Weights of a small mixture-of-experts language model, trained from scratch on English Wikipedia: a variant of Muon for the experts, 3260 steps.
Below are experts of layer 10 (counted from 0) of a mixture-of-experts language model. Rows are named router (the router's row for the expert), gate (a neuron's input weights, with its number), up (a neuron's input weights, with its number), down (a neuron's output weights, with its number) and show model dimensions 0-255. Each number is 200 + 20 x the weight over its row's rms, rounded and kept within 0 to 999.
Before each expert's rows: "gets" lists some tokens that make up at least twice as much of what it gets as of all text; "mostly gets" lists some tokens that are sent to it at least half of the time. This comes from a sample of Wikipedia text that the model never trained on. Tokens count by the router's weight.

# expert 1
gets: "1", "2", " |", "0", " | ", "–"
mostly gets: "1", "2", " | MF", " | DF", "In ", "0"
router,201,193,230,161,231,178,207,217,182,193,219,183,191,214,210,192,186,209,213,201,232,199,222,168,191,218,187,193,208,221,193,186,200,192,200,199,212,196,215,212,194,225,199,190,220,221,185,226,190,212,205,224,199,194,205,231,220,187,179,214,180,189,186,216,144,216,207,196,206,220,211,176,213,169,197,199,188,215,206,209,176,196,201,203,154,186,201,174,197,198,204,253,196,206,199,213,196,193,217,203,192,176,220,173,210,183,203,133,248,172,188,223,204,227,189,199,149,179,213,202,165,183,209,190,211,195,208,219,181,217,221,162,204,197,122,211,201,183,213,224,196,217,213,194,219,210,167,181,211,179,183,213,223,202,171,203,225,220,178,210,194,189,196,181,217,193,165,193,206,164,193,198,218,200,226,201,212,201,183,245,208,193,213,195,227,215,216,208,200,194,232,199,169,207,212,197,215,213,185,209,183,182,189,218,212,178,204,203,251,223,183,211,153,195,163,236,197,221,176,193,171,174,184,206,211,179,178,200,223,217,165,181,187,202,213,207,209,217,241,192,235,178,242,222,205,232,221,226,207,175,194,212,202,211,233,183
gate0,233,193,188,206,230,200,227,210,157,196,199,209,210,187,225,174,212,189,224,203,182,206,207,222,229,196,167,224,157,200,231,165,183,200,230,193,192,188,165,196,194,227,203,171,190,173,221,207,216,184,187,204,207,228,193,192,232,198,187,194,178,191,186,188,209,206,172,209,184,204,182,234,192,192,226,221,193,212,175,211,179,199,199,233,220,184,161,187,231,171,224,179,206,206,202,211,205,207,159,198,224,190,184,187,212,187,230,221,215,187,215,176,168,202,185,212,201,204,185,209,201,172,164,217,170,207,175,204,209,191,218,221,212,217,219,201,174,211,199,212,201,217,239,222,190,185,202,217,183,191,197,192,215,182,222,229,160,182,189,208,187,181,238,165,155,215,197,191,186,205,188,213,192,192,205,218,235,187,212,187,182,257,201,212,184,207,222,221,221,237,220,201,235,199,234,192,185,232,230,215,200,209,162,187,190,208,184,205,197,153,204,226,193,174,198,213,206,213,197,223,168,195,219,214,209,176,194,211,211,225,154,216,212,177,200,180,193,167,207,172,182,191,218,181,145,214,218,165,197,195,173,164,177,220,182,187
up0,164,187,246,201,219,190,245,171,210,217,182,196,180,179,205,151,206,209,201,225,211,222,200,201,226,221,227,185,201,204,216,217,181,217,225,164,228,188,204,180,205,234,236,219,201,211,184,186,196,206,197,186,177,192,198,187,204,204,180,222,199,223,171,156,210,201,195,184,197,194,188,221,186,228,188,164,190,221,205,215,174,204,167,193,163,212,235,208,193,226,218,186,196,222,217,191,173,223,229,221,183,175,259,197,221,201,177,214,194,183,227,231,229,174,211,204,205,173,193,160,172,196,203,186,229,167,248,225,199,191,196,179,192,211,187,182,190,179,183,205,194,212,219,170,196,183,223,169,178,249,220,169,204,199,217,201,205,168,187,176,202,199,184,186,178,196,167,189,192,206,178,191,195,197,192,243,217,179,221,188,233,171,210,229,178,201,225,216,196,210,205,186,196,207,206,193,189,228,246,194,187,233,218,207,150,199,164,220,205,194,196,208,210,187,207,184,183,207,190,192,225,145,180,197,213,197,208,192,191,178,209,190,213,225,215,195,210,197,201,193,211,207,178,219,233,204,211,196,224,210,222,190,192,225,170,200
down0,198,211,178,194,161,197,196,207,233,150,167,169,185,228,190,212,142,211,217,165,180,194,203,171,205,221,206,191,229,193,159,218,227,213,250,194,173,195,216,191,198,197,181,184,216,187,233,188,179,195,192,190,179,191,180,213,208,215,181,238,211,191,224,211,178,204,231,197,242,220,172,179,222,203,218,245,215,209,195,200,200,204,204,200,202,225,205,194,176,138,185,208,150,211,219,204,221,195,197,216,174,193,208,202,145,204,200,197,272,206,180,211,229,202,181,193,197,195,214,198,198,196,234,208,159,183,201,199,188,203,190,198,177,185,203,208,202,204,198,224,200,183,194,202,231,199,189,174,215,203,202,177,189,189,216,198,222,211,209,180,194,190,167,219,172,217,221,190,203,203,215,202,213,214,207,194,194,187,223,214,209,164,207,213,220,220,202,156,186,205,201,173,187,180,249,194,196,205,198,211,202,205,172,198,173,210,232,212,185,205,205,192,216,211,185,196,167,193,220,159,218,187,201,202,193,222,168,187,182,168,214,195,200,234,195,165,238,235,208,186,205,193,203,211,192,201,216,243,224,173,178,188,181,184,216,198

# expert 2
gets: "\n", ".", "\n\n", " (", ")", ";"
mostly gets: ").", "\n", "\".", "\" (", "er.", "es."
router,198,213,154,204,215,240,207,190,196,198,205,224,204,182,163,198,172,212,199,212,217,220,216,180,220,202,157,210,209,180,201,163,203,191,194,184,203,196,171,196,219,232,223,178,224,187,197,231,219,221,219,203,239,199,180,199,206,221,212,173,224,188,192,214,192,199,219,167,197,201,204,207,201,142,191,187,205,217,202,187,222,170,218,206,154,236,196,188,210,193,182,229,194,191,193,223,222,179,190,181,198,215,177,201,199,208,177,196,245,205,219,216,195,221,179,208,187,201,182,238,185,185,211,225,206,221,199,191,214,236,211,164,180,194,187,210,167,194,229,205,176,225,184,186,187,208,198,206,201,130,217,235,212,187,179,223,213,211,183,202,210,201,229,179,233,177,193,185,177,167,229,208,219,183,194,214,198,192,198,206,190,186,202,184,208,219,212,184,219,213,213,197,204,208,221,226,241,199,188,219,171,227,184,221,194,165,198,208,236,154,186,215,178,178,173,225,209,166,193,173,178,177,184,197,208,204,196,189,199,202,169,221,163,208,200,153,222,201,227,200,218,169,222,218,181,201,153,207,182,207,202,161,173,216,206,193
gate0,158,186,207,206,234,187,209,198,186,203,207,186,165,190,228,215,187,196,185,182,266,183,195,198,235,205,224,205,207,231,219,182,203,203,209,204,218,197,187,226,220,204,207,206,195,212,200,211,184,241,205,202,192,205,236,206,210,192,218,208,222,192,199,217,186,207,189,225,193,185,196,220,229,188,199,190,203,216,254,225,223,213,218,194,193,224,160,199,204,189,196,211,225,215,231,218,233,188,199,180,177,193,241,218,219,209,178,186,204,195,214,181,190,218,211,235,228,242,200,218,209,195,206,187,200,201,209,223,201,169,191,161,183,178,239,210,204,169,188,188,195,189,222,201,180,199,213,219,153,160,194,150,180,227,187,210,207,212,206,195,206,222,206,212,203,175,193,202,218,205,180,222,177,227,220,211,198,188,130,190,213,200,187,230,180,230,214,170,182,241,208,158,182,196,212,237,220,191,215,206,190,202,227,188,236,236,200,206,198,222,194,200,214,196,249,195,183,227,197,215,205,214,230,169,182,208,202,213,220,234,167,202,180,210,205,223,243,210,193,198,187,216,210,205,225,192,218,211,213,196,225,189,175,163,194,214
up0,214,206,228,236,185,191,185,204,195,198,240,236,211,195,206,179,196,198,208,249,198,195,223,210,242,182,199,182,172,224,187,193,220,176,197,208,227,188,250,220,208,184,179,213,222,234,187,198,229,213,204,205,206,196,204,197,215,185,209,223,214,200,194,202,203,207,190,221,176,182,198,190,202,203,189,189,172,216,181,189,193,199,220,197,209,148,203,204,175,231,228,198,196,150,222,222,193,208,239,201,194,208,197,181,193,212,179,180,196,194,170,184,173,209,212,158,184,178,180,190,211,184,201,202,171,200,214,192,220,189,185,220,198,214,169,189,194,182,220,181,199,207,186,194,187,194,213,238,166,214,193,144,199,179,237,189,173,211,196,210,190,208,179,193,186,218,196,188,223,227,181,166,183,200,204,202,259,211,184,209,162,188,170,183,219,217,200,208,207,181,190,172,170,208,221,199,185,237,175,189,194,217,206,186,178,190,192,183,203,237,191,209,180,207,239,193,180,183,207,191,204,171,176,189,190,195,199,188,205,222,214,225,191,231,200,161,159,215,210,165,149,224,219,219,206,255,191,194,200,206,252,195,227,233,195,185
down0,214,225,227,226,194,181,186,195,183,193,209,200,230,207,210,186,206,192,168,222,225,195,191,166,194,208,236,152,187,191,207,175,209,202,191,174,215,164,221,202,187,210,171,238,215,178,221,180,206,154,183,183,182,179,213,191,200,191,179,192,182,221,203,230,182,214,250,220,194,202,181,209,193,184,189,206,219,221,182,144,210,207,193,161,205,230,203,221,178,195,221,182,175,197,215,192,226,195,181,180,219,183,195,219,248,174,180,208,170,194,226,217,165,210,160,186,185,216,215,198,223,167,181,201,181,212,174,203,207,200,218,199,187,170,164,216,230,214,220,199,210,199,210,180,197,221,195,169,194,205,208,201,200,191,236,208,202,191,176,181,226,207,177,195,203,235,215,205,178,226,219,204,160,244,225,208,245,190,197,201,193,200,222,166,168,205,195,155,194,206,192,199,207,221,234,216,215,226,206,189,199,221,181,206,166,239,201,217,211,209,176,187,225,202,213,206,188,186,217,161,219,192,179,199,218,214,217,195,185,224,170,216,182,248,201,216,194,172,213,191,176,186,221,170,185,206,187,210,191,203,159,197,182,196,203,183

# expert 9
gets: " T", " S", " C", " P", " B", " D"
mostly gets: " O", " E", " A", " | T", " | N", " | D"
router,188,232,182,195,204,203,210,207,199,192,170,178,183,188,174,194,172,221,229,156,217,181,196,220,213,182,201,211,218,137,196,177,191,202,217,204,167,182,205,195,186,232,226,191,177,204,178,233,233,177,197,185,204,165,198,191,215,206,197,183,177,190,170,217,200,194,204,170,229,207,229,175,216,188,182,197,198,171,235,217,174,177,223,199,185,177,191,204,212,206,166,202,215,188,196,183,202,199,183,198,199,214,229,171,179,183,179,193,230,197,205,202,170,232,213,184,170,192,230,163,206,221,223,194,227,209,214,222,235,235,202,198,178,178,153,185,179,228,220,193,200,222,195,209,202,174,179,182,223,194,238,246,193,183,185,170,228,187,194,211,242,191,199,206,167,187,165,181,196,194,221,189,210,172,207,221,185,194,191,214,171,204,181,206,214,193,215,245,226,211,190,201,191,208,197,173,199,174,190,178,161,192,219,216,217,203,159,195,214,178,206,219,193,182,197,216,202,171,189,186,186,190,231,198,158,232,188,204,222,177,165,179,182,226,238,187,196,197,235,200,193,231,191,233,195,186,199,200,197,165,174,194,197,210,206,204
gate0,228,200,228,181,176,187,201,156,203,202,179,186,189,183,186,185,199,221,222,195,218,201,214,183,202,217,212,210,164,208,194,213,172,198,174,186,195,174,195,212,237,201,198,203,194,205,204,216,175,223,229,196,202,173,188,200,209,170,200,166,211,223,195,202,211,179,214,157,202,164,227,207,213,217,216,190,218,241,193,217,201,201,187,204,174,226,182,197,197,212,185,198,211,176,210,209,223,244,200,194,201,210,197,182,216,184,244,168,237,189,226,179,207,192,181,186,200,190,203,194,221,204,164,224,203,227,214,196,187,191,180,178,178,220,220,206,164,178,210,193,216,205,184,235,190,234,203,200,202,197,209,205,185,236,189,188,184,200,175,189,198,216,183,166,203,218,170,218,209,188,220,163,229,168,215,192,162,218,184,186,173,222,198,201,188,166,207,187,198,222,171,225,203,210,211,192,181,193,212,206,194,182,174,232,181,183,213,217,206,145,205,213,197,230,242,149,169,243,180,155,189,186,223,176,164,186,229,206,200,158,160,181,196,192,200,210,159,191,199,194,204,171,186,177,171,184,214,202,212,192,250,218,204,183,201,189
up0,218,194,184,226,204,191,197,210,206,211,205,178,220,149,214,216,195,225,203,192,187,226,209,201,176,184,201,199,182,251,195,183,223,205,190,175,205,196,196,219,204,217,226,206,203,170,201,178,202,196,197,196,208,208,223,211,227,241,214,218,211,204,188,190,167,202,172,210,200,234,197,162,206,206,218,188,195,166,202,195,191,236,236,197,233,175,195,212,194,203,195,223,208,209,183,193,164,213,174,194,170,169,177,212,200,219,175,215,156,213,196,199,191,207,208,209,208,223,199,217,149,209,229,149,194,216,228,182,198,198,207,222,208,231,202,191,185,205,228,205,180,160,194,201,169,183,198,167,199,186,182,219,238,216,178,215,172,185,212,167,205,185,226,227,193,206,241,201,183,171,203,218,212,185,217,209,224,168,187,172,216,169,212,211,196,237,192,175,202,184,254,199,167,214,172,194,215,204,208,168,226,185,209,175,210,210,204,207,227,249,169,213,219,166,188,219,206,173,217,204,192,175,171,166,204,215,202,201,225,176,233,220,168,173,185,212,168,192,179,192,179,177,201,204,202,215,200,226,181,198,196,222,180,213,225,221
down0,197,225,219,228,194,198,201,188,225,231,229,195,177,198,197,235,207,194,205,209,186,200,187,193,211,208,187,171,176,183,222,222,194,194,246,164,211,172,231,213,165,189,182,211,152,209,197,198,229,191,149,175,211,195,212,166,204,200,161,244,219,207,211,207,163,226,198,208,207,191,202,202,225,189,205,174,165,240,201,198,246,203,200,198,213,188,182,207,197,234,198,217,210,228,169,165,155,208,223,157,203,195,194,226,188,223,192,209,167,202,206,175,170,213,230,162,188,234,210,195,203,191,200,171,240,193,239,193,185,166,197,208,175,226,184,198,177,176,197,244,204,212,182,193,161,215,201,192,208,179,192,200,202,211,206,220,203,197,227,189,189,188,179,194,178,202,194,228,235,191,208,206,206,216,190,170,202,185,208,201,181,225,193,191,209,206,207,205,227,194,232,208,152,210,190,211,228,183,202,210,214,222,220,190,211,214,212,193,227,207,182,202,208,196,209,188,206,204,192,192,190,215,157,179,232,211,212,175,187,186,202,197,204,191,144,173,158,201,181,187,214,187,191,239,214,218,187,192,168,199,237,199,188,190,190,211